config.toml
experts_per_token = 2
d_expert = 96
activation = "squared_relu"
router_score = "softmax"
routed_scale = 1.0
groups_per_token = 3
init_std_router = 0.0171
lr_router = 0.00211
vocab_size = 7504
beta2 = 0.99
seq_len = 1024
train_tokens = 638300000
dataset = "wikipedia_en"
Below are experts of layer 5 (counted from 0) of a mixture-of-experts language model. Rows are named router (the router's row for the expert), up (a neuron's input weights, with its number) and show model dimensions 0-95. Each number is 128 + 24 x the weight over its row's rms, rounded and kept within 0 to 255.
After each expert's rows: a language model's description of what the expert responds to. This comes from a sample of Wikipedia text that the model never trained on.

# expert 59
router [148 162 113 153 139 140 131 116 125 160 114 117 105 142 128 122 138 121 142 124  95  85 144  71 124 139 111 161 156 102  91 171 133 119  81 101 123  92  90  96 120 156 140  98 131 157 124 157 124 133 110 139 112  98  94 119 133  69 118 135 141 120 117 122 109 121 132 147 130 107 126 109 163 136 151 149 150 184 127 125 133  91  92 136 158 177 117  85 121 135 155 134 163 110  82 120]
up1 [176 115 133  89 177 167 124 141 136 127 160 120 106 117 125 138 112 139 100 119 135 132 140 106 103 146 145 140 152  84  99 143 116 129 117  99 123 129 106 140 139 109 157 103 164 122 121 147 112 147 119 122 129 117 112 141 198 104  90 120 126 154 127 128 121  87 169 124 157 126  98 104 137 134 158 200 157 129 123 133 157 117 105 153 166 130 104 163 172  93 159 122 149 111 111 153]
up2 [130 129 111 143 145 153 124 148 112 142 138 148 165 148 129 153 104  70 147 158 120 157 154 158 156 125 138 149 134 119 121 154 143 153 114 109 160 122 140 139 182 148 117 114  76 118 171 133 141 152 128  75 118 116 129 100 131 106 111 134 160  98 140 151  96 104 178 167  83 119 124 156  96 152 149 139 162 131 141 157 140 107 112 111 149 143 101 140 138  63 130 116 124 141 139 104]
up3 [123 109 137 169 132 205 106 130 158 119 151 100 129  88 179 137 135 111 132 101 106 119 137 138 149 127 155 153 136 146 101 136 119 142 133 128 103 110 101 118 115 132  98 144 127 125 111 129  97 110  74 117 122 118 106 146 166 131 181 157 122  95 137 100 145 185 152 147 135 155 157 139 134 132 163 162 154 101 104 138 100  85 129 162 151 160 130 139 121 128 130 116  85 146 120 152]
up4 [152 182 130 169 136 151 110 127 124 150 144  99 126 148 148 135 129 151 105 128 114 141 136 113 162 142 138 139 151 113 102 149 125  95 108 150 121 125 115 122 154 124 113 108 137 105  93 170 140 105 134  79 139 125 108 101 123 113 140 138 115 147 155 119 177  79 103 138 130 128 123 131 162  91 164 136 123 177 185 102 129 102 160 139 167 195 131 119 111 123 148 119 149  75 112 140]
up5 [161  83 104 130 123 114 168 139 140 133 113 160 132 127 140 140 133 161  80 116 104 150 125  86 136 131 116 123 139 129 144 143 123 112 131 120 109 105  71 155  92 139 117  80 139 113 125 191 156 139 109 128 151 100  72 142 123 140 158 149 106 138  84 110 167  91 137 114 105 155 109 141 146 133 140  86 136 158 148 119 159 147 116  91 135 174 102 122 111 140 104 106 126 103 112 145]
up6 [139 100 114 163  92  99 119 106 120 134 163 114 102  76 123 146  80 137 131 123 111 122 138 117  89 127 139 116 115 133 165 109 141 147 138 149 135 129 157 120 103 112 144 122 139 133  85 188 121 130 104  63  95 128 106 133 144 120 155 118 120 149 159 128 149  96 150 165  96  89 141 110 126 128 138 202 149 128 115 117 154 124 110 135 114 130 120 111 180 128 128 125 144 130  72 118]
up7 [148 153  66 132 112 138 115 129 122  93 161 107  85 108 131 110 149 116 133 121 109  88 140  92 132 153 133 100 119 109 148 155 114  98 135  97 143 108 103  95  89 123 147 124 160 111 145 151 119 116 150 118 130 113 151 110 138  93  89 137 176 116 128  95  88 130 121  92 169 127 118 115  97 161 157 172  97 144 130 147 127 111 106 175 109 149 158 112 168 149 148 138 117  88 136 136]
up8 [147 132 112  98 138 159  80 117 133 104 119 110 136 128 170  94 122 145 119 143 112 152 108 163 161 123 100 176 110 163 119  90 127 128 135 115 109  77 101 141  99 124  73 139 178 118  97 155 144 112 107 177 112 133 119 129 138 131 144  65 161  92 155 116 112 153 112 145 143 122 135 147 130 114 130 139 132 113 126 151 119 125 139 125 134 109  72 145 107 138 168 108 162 135 119 161]
== and === section-heading marks, especially Career statistics and Club subsections, plus infobox colons such as Phylum: and Position:.

# expert 40
router [135 141  85 143 123 127 121 136 107 141 112 124 141 151 115 144 117 140 141 110  78 102 187  95 149  97 101 137 135  99 110 168 133  89  98  91 130 123 104  82 120 147 121  83 138 115 121 194 125 141  97  95 118 114  82 138 139 107 149 123 126 116 133 126 117 110 116 137 139 118 145 125 161 122 135 167 121 152 146 171 136 112 139 166 155 200 113 116 152 129 119 153 149 135  95 134]
up17 [171 158 114 154 134 171 147 121 170 125 125 128  71 150 121 127 110 149 127 127 127 147 108  82 145 126 149 138 156 128 132 144 118 126 100 121  79 121 112 135  85 133 174 132 146 125 114 149 155 138 148 149 119 109  86 153 103 111 140 122 144 108 119 116 150  95 169 126 103 194 102 118 142 117 180 157 125 129 118 145 133 119 135 156 173 123 146 122 128 150 163 166 109 147 135 178]
up18 [130 120 107 192 107 124 110 125  95 156 126 146 145 126 124 124  65 124 109 115 102 112 127 113  81  94 151  89 123 108 109  83 156 109 125  83 101 129 153 143 130 115 115 118 106 149 126 143 131 145 118  99 154 121 141 168 146 122  85 131 107 156 127 143 169 110 110 149 101 159 111 128 133 131 124 110 141 134 158 161 107 135  53 136  99 113 167 106 105 146 134 143 130 160  99 115]
up19 [116 109 130 136 102 128 123 151 107 148 190 136 135  62 126 163 125 127 156  92 121  69 149 101 134 125 116 167 126 131 146 134 131 112 107  56 156 128 106  89 142 126 135 144 126 119 126 116 124 124  96 138 155 137 128 161 146 112 118 107 105 101 155 163 139 122 177  98 136 120 150 101  95 153 139 125 100 123 120 123 150 114 105 126 114 124 103 114 164 137 167 118 140 178  83 121]
up20 [120  84  64 182 126 124  93 111 108 143 149 155  98  66 116 161 111  96 172 143  98 105 137 133 125 130 133  93 138  66 109 116 121 104 126 124 129 114 141 135  81 150 134 130  92 114 135 147 135 165 120 128 135  83 115 132 101 114 157 122  97  89 133 125 170 130 122 133 134 143 107 107 152 146 101 140  96 113 114 109 113 128  89 147 152 137 155 124 124 120 124 158 151 157 120 114]
up21 [126 165 155 139 104 150 130 126 112 119 156 143 140 106 144 131 111 165  96 155  74 142 198 117 143  93  75 124 130 112 110 108 137 133 158 124 102 116 111 130 101  85 130 158 101 147 139 158 108  83 118 137 119 122 107 119 130 125 170 121 125  88  94 127 125 126 123 110 125 134 156 160  96 160 148  93 148  82  96 144 141 136  67 146 132 133 133 135 158  98 128 109 110 142 150 141]
up22 [125 161  57 116 154 137 122 128  91 149 122 124 119 154 120 135 135 180 103 172 109 134 147 117 121 105 132 161 109  93 112 158 114 129 122 131 133 129 130 121 122  72 114 109 125 152  99 122 131 107 126 120 110 128 115  96 111 114 173  96 172 132  83 107 166 114 115 140  75 135 120 135 144 119 125 157 117 107  82 136 159 163 134 119 130 181 111 126 138 131 141 169 110  79 123 109]
up23 [110 154 131 128 145 134 127 149 152 187 107 137 162 146 135 127 136 153 124 164  94 115 116  68 154 132 136  88 117 130  89  99 111 113 127 125 138 147 118 102 148 134 110 120 159 141  96 126 125 151 117 119 142 108 121 140 163 148 146 179 114 138 128 152 132 110 105 129 122 204  83 180 137 126 166 134 104 107 160 148 130 115 150 125 130 128 131 115 182 124 168 142 160 162 107 113]
up24 [ 96 155 104  98 155 153 101 138 111  96 137 175  85  76 126 150 137 161 132 108 117 124 140 108 109 118  70  78 155 139 136  94 152 116 103 108 139 150 101 121  88 128 140 162  97 146 134 121 111 105 106 108 125 137 130 138 120 124 101 145  86 168 145 150  89 123 174 145 130 151 102 108  91 142 140 108 111 124 135 178 132 129 120 106 116 161 102 145 147 143 136 135 103  95 137 145]
Pipe characters separating cells in wiki tables, especially header rows, plus semicolons and parentheses in tabular lists.

# expert 34
router [120 123 101 129 141 152 116 171 125 129 133 126 100 139 144  88  96 136 167 142  94  84 161 104 114 108 129 130 142 117  98 132 164 140 119 106 126  89 106 121 103  95 111 110 134 107 125 167 149 155 108 134  81  88  93 165 171  69 124 133 116 102 123 146 131 124  89 161 129 134 116 107 138 118 155 116 157 146 118 160 159 112 143 150 115 185 138 103 125 154 129 146 170 152 107 143]
up1 [131 169 144 147 152 102 130 120 105  97 113  97 126 117 113 111 120 134 124 123  88 137 129 102 133 140 130 109 150 171  92  83  98 111 116 154 126 160 157 151 107 160 128 130  96 108 122 130  72 153 134 169 135 140 130 130 154  97  91 143  94  82 133 114 119  90 156 110 141 131 119 108 106 136  63 139 126 146 111 102  92 133 117 102 144 108 168 114 131 105 149 162 149 133 107  75]
up2 [148 139 129 122 153 128 148 117 165 154 153 135 129 157 110 118 106  62 134 145  94 141 162 121 180 117 127  85 116  92 131  84 158 136 102 159 115 120  90 110 126 136  97  97 143 105 123 148 146 155  85 108 144 117 118 110  85 115 117 140 126  95 149 126  66 120 132 108 109 110 150 156 159 133  98 119 112 106 176 141  97 137 103 107 126 113 141 145  93 100 125 129  83 118 132 123]
up3 [146 124 114 194 124 100 128 160 154  89 100  89 109 140 122 119 144 132 153 157 129 132 127  95  80 128 126 118  90 107 131  72 129 135 140 161  93 129 106 132 144  97  89 141 101 131 128 154 120 155 108 169 121 108  99 128 183 143 116 126 111  98 124 150 101 132 131 142 100 139 137 126 163 149  74 153 164 156  98 144 128 111 129 129 107 160 155 136 123 158 131 133 143  79 113 121]
up4 [130 105 101 140 160 164 151 125 133 140 142 142 158 137 137 120  81 150  78 140 142 151 155 125 158 146 115  97 177 153 163 150 101  91  87 138 140 135 157 126 118 137 148 135 145 117 129 135 137 139 154 146 118 151 137 108 128  89 123 114 126 147 129 116 146 146 120 167 137 126 169 120 121  94 128 116 157 131 123 144  90 106  64 148 152 127  82 105 194  99 181 138 140 118 117 128]
up5 [172 153  66 145 149 181 126 144 153 174 102 116 126 143 106 132 119 100  98 166 124 134 158 123 124 109 118 151 134  98  85 165 125 129 144 131 162 120 108 137 177 133 128 143  84  96 117 129 102 147 162 142 127 107 117  88 122 118 112 151 125 108 143  68 116 110 113 160 106 160 120 105 138 142 168 136 175 141 125 136 128 130 141 135 146 180 148 137 115 126 134 138 130 110 124 166]
up6 [148 145 129 154 132 151  67 127 133 107 104 133 164 110 117 142  93  93 105 115 109 133  97  93  89 119 148 140 126  91 161 126 113 132 127 127 124  66 116 151 156 139 133 114 124 131 119 126 134 150  94 144 143 161 152 123 147 164  95 157 121 145 131 115 158 125 108 113 104 148  90 147 156 103 123 131 139 103 149 180 105 150 113 141 168 145 144  77  88 165  87  97 122 147 140 153]
up7 [ 95 110 131 139 102 123  86 182 147 174 166 124 104  96  81 130  94 153 130 136 115 114 127 120 122 154  87  87 157 130 123 132 130 121  97 136 133 144 128 128 124 125 102 134 110 155  71 141  82 165 100  83 162 120 123 103 147  96 119 108 126 120  95 140 135 149 141 134 131 166  89 127 132 123 171 168 126 174 139 149 111 131 121 169 108 141 140 150 147 139 154 151 130 136 142 142]
up8 [103 132  63 126  85 128 154 145 101 150  75 132 144 176 107 141 129 125 123 127 128 158 169 128 138  79 123 101 167 110  72 170 150 111 127 104  81 122 112 140 107 125 145 116 131 106  87 153 137 154 139 139 135 136 159 134  88  83 111 156 155 134 105 105 163 153 133 166 109 136 119 124 155 145 107 123 139 135 126 146 115 122 135 111 127 147 109 108 114 163 128 146 140 149 143  92]
First three digits of four-digit years in dates, lists and tables, such as 201, 199, 195, before the final digit.

# expert 4
router [125 160  96 148 115 164 123 162 104 155 136 149  91 125 153 105 108 128 126 161 101  93 176 102 138 102  66  93 138 126  96 116 152 112  95  67 119 107  79 105 111 143 122 119 129 130 105 146 153 142  97 144  98 100 105 157 133 109 141 143 128 108  96 119 131  89 126 138 103 128 103 147 139 118 155 125 120 160 140 157 127 133 112 148 164 139 134 109 134 120 152 163 135 155  77 145]
up1 [103 116 118 141 132  99 126 122 121 122 118 105 117 103 141 147 135 156 173 111 132 106 109 124 138 127 182 124 168 138 133 141 140  96 161  88 139 122 139 114  84 140 180 146 106  83 116 147  75 127 127 146 100 102 156 121 132  91 114 142 102 109 134  97 111 146 124 120 119 182 130  65 129 148 138 128 134 135 153 141 130 126 164 137  86 118 130 145 114 134  52 133 168 114 113 121]
up2 [117 140 134 108 109 150 129 115  97  76 147 170 120  94 113 118 129 132 143 123 133 115 128 140 155  98 104 106  68 115 153 114 123 138 148 120 106 103 158 105  97 170 104 113  99 126 158 117 134 128 110 140  96 129 135 120 142 118 140 166 154  73 123 126 163 113 104 135 107 166 153 117 109  70 131  96 131 117 159 117  81 143 108 130 122 125 124 141 139 108 102 180 184 153 122  96]
up3 [139 142 107 139 100 126 112  75 133 117 153  90 143 179 141 135 151 122  80 166 157 120 110 146 108 124 128 119  85 115 118 138 159 122 113 103 104 128 154 127 105 152 151 101  96 143 107 119 113 141 158 124 156 130 110 180 111 122 118  93 131 170  88 130 140 136 116 170 194 121 144 125 118 139 119 151  87 175 115 106 159 131 115 113 177 141 148 129  92 163 109 121 129 141 129 135]
up4 [108 125 136 102 144  85 165 167 111 145 113 121 118 119 117 102  89 133  87  84 155 107 112 112 152 145 141 131 110 114 129 166 144 115 125 152 115 149 106 131 136 110 136  73 101 130 106 142 170 133 149  92 113 117 147 158 168 105 122 138  98 141 116 122 137 111 181 112 140 182  96  87 115 151 139 171  91 112 160 120 124  70 148 170 154 142 112 117 130 130 121 149 124 127 125 128]
up5 [165 115 158 148 118 132 113  98 159 165 108 104 141 127 161 145 172 149 153 154 134 127 142 110 146 100 182 165 126 102 109 124 133  84 111 111  99 129 120 142 128 138 115 145 149 117 100 121 131 166 147 121 156 111 139 168 161 147 170 106 129 136 134 111 167 126 137  77 104 134 134 118  95 154 185 143 110 140 183 124 143  99 143 101 113 113 155 132 125 100 131 138 146  93 109  88]
up6 [104 124 130 109 139 111 107 156 123 157 139 136 164 126 108 158  88  94 101  93 112 110 136 122 126 133 110 100 133 111 157 174 152 143 108 122 134 134 116 123 135 102 130 112 147 139 183 135 131 169 154 129 138 147 170 103 114 143 161 168 151  91 129  93 168 163 142 138 131 171 146 170 138  98 157 124 142 140 181 169 102 125 138 143 119 146 128 102 158 118 172 100 146 163 135  98]
up7 [ 99 146 147 138 161 100 118  92  59 105 147 127 125 146  87 151 102 101 114 154 135  84 123 133 128 101 110 112  76 124 117 155 161  82 148 144  92 120 129 133  96 133 131 130 157 114 162 127  95 118 110 155  88 121 120 110 142 103  99 132 128 100 117 190 127 112 142 139 204  83 130 126 103 112 117 123 133 145 115 143 143 133 139 106 131 128 130 123 165 126 116 128 116 101 127 146]
up8 [107 135 147 142 145 124  70 118 140 135  83 144 134 149  65 135 156 173  83 137 141  65 123 114 124 132 100 118 121 108 128 127 108  72 124 150  78 134 147 148  94 135 141 125 138 152 121 156 111 134 113 122  91 143 101 155 108 122 142 133 113 130 107 130 127 121 100 179 179 126 134 121 109 119 154  90 129 113 143 136 180 164 148 177 145 134 113 118 123 120 138 131 130 118 100 137]
Whole-word common nouns following the, a or his, often before of, in or was, such as station, project, film, government.

# expert 49
router [123 145  91 147 126 134 110 146 100 119 133 124 116 132 119 133 109 133 129 149  91 103 168  97 139 119  97 135 159 117  77 146 170 101 124  71  85  81 107 105 124 128 129  96 118 133 124 179 160 172  87 133  88  81 102 144 126 104 129 132 115 105 118 139 150 106 151 149 139 153 132  95 136  93 137 133 128 137 115 149 147 136 111 162 157 191 116 109 159 131 126 135 140 103 106 129]
up16 [181 129 133 114 164 147 132 111 131 122 154 131  83  89 101 101 111 135  92 121 119  99 137 101 154 134  68  75 180 131 109 113 131 105 139 115 119 148 109 133 155 133 119 147 201 163 110 120 131 122 122 113 158 114 134 155 129 151 151 117 102 138  78 140 133 112 126 157 118 126 130 143 151 134 103 133 133 182 162 127 131 136 105 129 107 163  87 123 113 160 129 134  97 123  95 130]
up17 [109 105 115 162 151 151  87 136 115 149 121 155  89  97 100 122 136 135 152 172 136 114 168 140 132 119 111 155 114 142 105 160 107  92 134 129 172  67 131 142  78  89 140 138 160 106 140 162  97 110 131 125 136  72 127 169 123 143 119 135 133 138  95 143 120 134 105 146 128 143 133 125 135  88 171 117 109 140 116 142 137 112 132 156 158 147 192 156 147 114 117 146 107 122 144 150]
up18 [132 124 106 135 142 158  91 113 132 143 128 145 109 140 139 114 122 147  78 137 108 100 165  73 123  78 121 111 120  96 111 113 124  90 120 118 114 117 126  91 122 134 141  88 122  84 149 137 135 133 148  86 133 103 101 110 151 136 134 143 149 123 129 131 115 126 150 163 124 139  94 121 122  97 136 134 106 135 182 153 132  92 138 106 142 181 110  72 124 104 159 165 126 122  59 135]
up19 [141 168 133 155 104 115 114 136 111 115 124 106 148 178 131 134 160 114 148 113  46  83 146 115  90 116 131 141 158 150 126 150 172 103 136 101 114 130 112 136 142 142 151 102 101 147 127 150 135 149 110 172 152 123 103  84 124 122 140 100 112 123  60 138 162 101 133 128 110 144 113 133 113 121 136 113 110 148 120 124 111 111 159 158 141 169 170 108 142 168 118 134 138 155 119 102]
up20 [128 126 125 183 127 132 145 116  75 142 115 156 128 162 112 148 130 121 159 129  93  90 140 132 119 108 121 104 133 123 124 155 153  86 119  73 112 145 139 111 143 149 133 152 144 130 162 173 143 181 125 118 108 138 124 134 146 118 172 175 101  88  98 129 139 177  84 150 133 144 123 120 128 135 117 122 102 157 127 147 132 147 116 152 196 154 112 122 158 175 132 144 128 140 129 133]
up21 [139  81 134 149 129 118 143 152 113  52 109 150 130 177 115 149  83 123  80 116  90  94 136 134 115  71 132 131 132 116 121 125 151  88 139  99 148 138 160 115 117 152 126 108 136 147 150 151 125 128 111 124 158 118 103 154 132 137 119 175 137 146 118 118 162 136 125 129  67 135 135 120 132 131 105  93 114 135 178 124 121 127  80 116 166 123 117  87 135 139 121 139 112  98  96 129]
up22 [134  82 126 153 122 131 165 143  92 141 160 146  85 158 139 114 126 127 140 118 112 141 121 131 132 125  87 133 127  94  95 121 144 136 113 128  87 130 132 117 102 110 102 146 116 110  79 104 136 162 117 134 141 125 128 167 142 125 133 116 129 168 131 128 110 114  95 153 164 135 136 132  98 135 131 156  87  99  98 119  71  97 141 145 169 151 177 125 163 128 182 145 155 113 100  73]
up23 [148 105  89 144 156  98 129 127  96 157 171 140 118 151 134 138 112 146 138 164  91 106 127  86  81  87 136 129 161 122 132 128 120 118 131 112 155 136 101 116 134 171 139 122 146  88 136 151 146 136 104 158 104 123 127 145 116 101 112 133 139 139  96  91  87 115 150 179 126  92 144  96 116 114 116 157 151 172 123 117 159 176  92 146 118 157 128 108 148 142  77 113 155 123 142 144]
Number pieces in geographic coordinates, table figures, vote counts and decimals, such as 32 in 123°04′32″W, 5,683, 6.53.

# expert 17
router [133 116 110 121 125 160 122 161 121 115 128 147 149 110 148 157  84 135 119 119 122 105 146 101 139  93 113 136 115 122  76 130 160 106 129  72 104  52 120  92  95 137 145  98 115  99 120 164 146 128 102 119  97  96 108 141 122  95 156 138 124 113  80 115 133 123  91 134 104 167 146 106 135 126 154 142 109 158 149 147 117 109  91 166 135 168 120 119 136 152 127 147 138  99  85 139]
up2 [ 71 112 100 102 163 133 160 139 133 150 124 137 100 102 138 122 177 138 138 151 132 171 105 122 117 140 149 123 136 115  88 107 128 152  95  98 104 144  92  79 110 130 132 149 127 115 114 149 131 122  88  93 140 124  97 152 109 110 120 134 182 181 134 140  95 139 139 145 156 144 121  97 126 121 175 168  91 126 148 145 110  81 123 157 113 128  93 130 119 102 161 133 145 100 127 126]
up3 [140 120 134 110  90 143 161 163 129 154 111 129 169  83 115 126 107 144 132 137 133 151 159 119 137 128 132 105 138 127 129 141 100 130 139 126  95  74 138 141 107 148  91  43 108 120 109 156 126 129 134 140 112 148 131 131 125 117 148 159 139 112 120  57 117 111  96 160 133 138 105  86 120 120  95 129 117 139 123 142  71 178  99 147 141 149 112 134  82 145 132 149 159 119 118 115]
up4 [ 97 106 131 144 172 162 125 127 126 125 136 148 137 102 118 133 109 110 132 115 120 167 154 129 166 124 137 135 183 120  71 151 149 117 140 114  72 130 135 133 148 141 149 127 129 123 115 135  82 142  73 103 115 124 103 122 122 107 134 139 152 131  87 108 122 133 135  94 102 151 151 128 101 123 177 125  95 121 178 155  74 161  64 125 105 137  95 128 149 119 118 138 129 140 104 135]
up5 [161 118 120 134 123 178 133 121  91 154 135 147 133 112  90 152  84  53  92 101 134 112 118 113 116  92 118 120 126 106 122 158 107 127 157 149  95 139 124 146 125 132  89 145 133 146 106 119 147 125  98 130 100 126 109 191 153 112 114 161  94 164  98 121  98 122 129 123 173 163 116 102 115 101 152 149 141 120 150 132  86 138 121 129 108 167 132 116  80 141 115 147 128 106 113 132]
up6 [108 110 116 102 141 144 144 144 115 160 119 154 112 141 129 133 137 102 134 135 130 103 136 132 160 111 103 134 167 114 171 141 169 140 138 134 125  92 132 165 117 170 133 151 153 171 140 128 106 117 148  92  88 104 117 157 101  92 164  95 125 156 137 124 158 119 158 139 140 151  95  51 108  83 122  90  95 107 138 110  97 110 149 119 131 144 114  96 101  88 133 115 119 127 138 162]
up7 [ 75 105 146 178 142 117  69 169 133 103 118 179 150 116 124 153 112 111  89 102 119 120 155 108 122 101 122  90 121 113 123 156 158  98 144 120 145  82 138 124 110 124  92  45 117 110 142 143 118 109 121 122 118  68 123 119 124 106 159 120 156 139  89 130 176 110 104 126 138 133 145 134 128 139 114 120 115 141 138 100  92 137 142 132 130 127 138 117 116 145 115 152 131 101 116 138]
up8 [137 109  97 114 124 154 125 158 160 123 157 146 129 132 125  90 111 141 112 133 123  98 132 133 138 130 121 161 174  95 127  60 114 126 137 133 129 114 135 123  72 101 101 101 163 144 104 125 106 124 140 140 126 141 107 156 105 107 110 123 128  90  99 146  92  89 147 124  87 103 120  79 137 129 136 138  91  91 120 120 101  83  73  92 140 167 144 100 144 133 144 142 117 121 107 162]
up9 [ 91 152 151 140  86 135  98 102 132 158 116 113 166 166 127  99 119  89 113 111 143 121 169 122 127 107 121 100 131 148 143 142 128 107 142 145  90 155 131 100 134 140  97 134 140 137 142 162 155 197 104 104 148 123 128 129 152  73 145 146 113 130 107  99 120 110  99 112 134 160 160 103 116 123 110 138 159 112 102 178  91 124  72 125 138 144 137 118 100 145  90 114 103 157 137 139]
First word piece of a capitalized name or long word, often after a table bar or "the", as in Marc(us), Alab(ama), Ark(ansas).

# expert 52
router [135 134  93 147 132 158 104 147 106 120 119 122 122 122 123 138  98 128 125 148  91 100 169  87 151  95 102 147 135 101  93 135 157 105  92  81 102  79 105  85 113 123 124  93 127 126 112 165 148 157  97 134  97  92  97 131 150  84 141 144 130 104 107 130 128 132 135 136 126 147 119 126 153  92 147 143 144 155 128 164 150  99 107 158 154 179 116  94 140 144 134 161 150 114  87 127]
up17 [165 183 106 154 151 167 142 157 112 139 101 128 149 134 146  98  99 100 110 126 132 148 123 127 116 131  84 101 105  98 141 118 157 145 157  92  96 126 118 118  95 132 115 121 134  95 132 110 156 113 141 147 136 131 105 192 132 110 120 114  92 149  98  97  82 113 146 150  97 112 130 126 155  73 126  94 178  97 134 149 118 125  90 142 152 135 129 112 133 105 162 151 132 146 120 155]
up18 [150 135  87 164 121 170 106 158 139 130 147 115 143 108 133 128  97 140 142 132 105 107 152  87 115 102 102 154 120 137 144 129 172 121  88  98 123 115 105 130  95 107 135 131 131 102 123 160 142 128 111 116 118 108  81 171 129  74 186 134 119 124 111 126 115 130 111 107 120 149 134 147 132 151 105 127 149 160 163 166 151 103 119 146 166 161  92 122 116 116 122 195 125 127  83 107]
up19 [109 149  84 142 131 117 137 159 120 166  91 132 138 173 126 126 102 150 148 138 124 110 137 126 136 124 132 161 167 109  94 117 184 118 108  86 133 119  92  98 102 142 153  78 124 119 130 132 129 133  95 105 139 145 108 127  95 125 121 169 139 133 109  95 152  97 127 146 156 164  86 171 155 132 148 131 105 194 102 134 105 108 151 148 154 144 131 149 118 159 155 128 153 152 122 108]
up20 [132 175  97 131 135 160  86 178 108 131 147 153 124 139 129 129 113 115 147 148 138 109 174  74 149  94 129 128 118 108  88 136 134 149 106  90 141 131 105  84 122 116 137  78 140 120  88 173 132 146 144 123 111 104 137 153 170 116 120 145 161  79 105  98 133 158 137 161 119 124  99 141 118 117 140 155 142 142 134 159  99 112 128 130 158 149 116  90 139 141 143 175 129 135  96 117]
up21 [ 89 117 100 127 160 117 109 145 150 133  81  82 115 128 120 133 135 130  94 166 153 129 152 119 108  99 125 154 146 160 113 114 115 138  83  69  89 122  95  74 155 175 160 139  99 169 130 146 150 184 103 144 117 132 124 106 156 114 102 143 139 108 128 142 110 146 145 166 138 140 141 135  88 134 141 138 139 131 123 116 134 120 163 127 153 148 119 125 176 128 139 155 120  97 110 108]
up22 [157 162  88 132 115 154 122 141 136 108 129 121 114 124 148 170 134  93 136 144 138  84 139  91 108  91  98  78 128 122  84 142 135 104  92  96 123  76 110  67 122 108 116 105 143 164 126 144 101 141 149 125 134  94 113 136 143 124 130 134 129  98 100 148 127  98 122  96 115 157 123  93 146 114 166 146 168 162 129 154 133  90 109 156 167 159 116 113 133 129 119 139 141 131  91 109]
up23 [ 92 139 128 140 150 181 158 164 121 129 147 140 102 142 122 123  73 101 135 149 142 132 143  70 127  99 124 111 122 132 130 152 143 127 102 107 116  92 110 129 123 131 126  95  82  97 133 155  90 151  91  86 111 109  84 147 172 102 128 160 142 136 137 126 122  69 116 125 130 135 134 136 170 100 123 115 107 114 122 169 127 109 126 162 119 152 102 101 119 166 147 146 163 131 110 152]
up24 [ 93 129 120 120  99 130 112 171 154 169 145 121 140 160 129 158 121  76 145 136  97 141 130 136  92 100 145 125 158 129 109 114 109 115 119 113 127 111 123 118 142 119 122  99 105 110  77 167 164 171 106 137 125 139 125 197 125 105 142 118 166 153 126 155 131 113 103 165 138 150 139  98 142 135 159 139 134 127 111 143 131  74 129 136 182 151 114 105 162 121 128 153 188 134 109 122]
Apostrophes, single digits inside numbers, and scattered inner pieces of names and codes, such as ney in Sneyd, 7 in B7.

# expert 27
router [128 136  85 152 139 147  98 147 104 141 119 148 126 100 133 134 108 135 131 144 121 118 195  77 117  77  79 154 133 110 112 114 144 126 100  94  89 107 100  97  90 104 120 116 108 129 130 169 129 123 101 135  92  98  83 128 107 105 140 145 137 146 100 134 149 121 117 158 142 162 101 152 163 113 153 126 147 147 139 142 136 117 119 134 157 183  82 106 132 154 139 141 148 102 109 124]
up1 [114 189 131 138 139 120 137 141  96 109 140 108 110 103 124 138 106 135 123 138  60 145 136 125 167 137 155  94 154 122 104 137 146 139 147 136 151 148 110  96 142 115 149 152 188 124 120 149  98 129 113 104  91  95 105 112 114  84 124 112 142 156 126  95 132  90 103 172  68 118 123 128  94 107 102 145 107 121 165 155 111 108 135 142 115 137 100  75 139 129 157 118 142 113 140 129]
up2 [163 164  90 115 119 112 121 110 164 147 140 160 148 149 113 131 116 116 134 145 100 113 131 134 152 110 113 121 170 129  76 155 167  82 131  67 128  88 137 107 107 131 127 111 118 101  88 166  90 140 112 137 137 148 141 151 144 102 113 111 147 111 126 119 115 127 143  99 143 151 140 132 151 100 139 131 138 139  80 165 164 109 141 154 150 183 170  92 141 122 142 131 131 154  88 121]
up3 [129 120 138 131 158 138 107 120 119 110  99 126 121 161 160  88 137 123  88 111 126 135 154 120 172 147 169 144 157 101 129 154 145 105 115 148 116  92 141 122  97 171 117 110 151 100 117 138 176 133  81 146 147 109 120 127 122 107 118 106 144 172  88 118 142 102 146 152  89 148 131 110  78 108  88 114  89 143  63 141 137 129 149 133  97 161 120 112 145 147 120 107 157 109 135 160]
up4 [120 164  59 140 120 112 113  93 151 112  73 133  89 142 138 127  81 132 161 128 152  93 197 120 153 144 125 135 122 155 139 140 135 119 128 105 150 129  93 101  97 120 119 111 126 121 145 105 128  98 115 115 161 125 138 108 132 121 106 110 139  95 116 145 156  94 155 125 160 125 160 153 128  93  82 142 114 142 125 133 150 125 117  94 135 168 128 152 160 144  96 140 144 111 102 173]
up5 [ 99 167  95 108 128 133 163 131  90 138 120 170 106 119 141 142 132 165 133  96 120  99 192 121 161 116 104 117 196 161 140 168 125 132 114 119 121 124 134 110 132 145 153 114 169  88 162 110 138 129 136 165 109 131  93 126 143 104 148  97 117 152 141 129 137 134 146  88 151 144 109 134 142 122 114 149 122 155 114 119 115  78 157 164 129 141  83 126 111 160  83 131 140 127 103 126]
up6 [124 165 174 138 108 126 118  82 115 102 142 136 127 124 133 109  60 135 103 117 136 119 151 140 178  86 164 170 115 133 137 119 179 143 114 119  96 127 131 116 120 107 128 106 177 118 139 145 115 115  83 137 139 100 113 115 130 123 131 141  96 140 103 148 137 103 131 116 105 110 115 107 165 153 134 112 131 135 135 128 162 148 138 174  87 158 103  99 131  93  79 136  85 128 105 153]
up7 [138 151 123 118 125 151 155 117 106 107 100 125 138 162 126 123  95 131 132 111 126 125 131 143 158 147  96 142 105 149 125 149 101  93 113  87  95 102 151 122 115 134 132 120 120 132 131 113 169 144 150 118  82 136 124 100 156 135 172 149 131  88 137 140  90 142 118 141 115 106 111 126 164 132 155 109 105 194  90 182 127 126 123 218 125 138 125 117 156 151 126 153  92 153 106 120]
up8 [134  92 140 152 135 118  90 139 115 123 138 157 157  94 132 124 125 125  65 143  98 159 176 131 154 131 104 133 139 142 124 128 150 127 109 142 105 106 121 145  92 139 160 127 114  99 105 143 140 140  94 104 157  94 143 139 111 119 170 136 138 155 112  91 166  67  83 106 113 121 140 125  66 107 143 155 118 139 160 142 129 139  85 162 111 116 121 111 113 156 142  90 135 105 148 150]
Tokens right before a person's name or role, such as & between co-owners, and, by, titles like President, coach, Sir.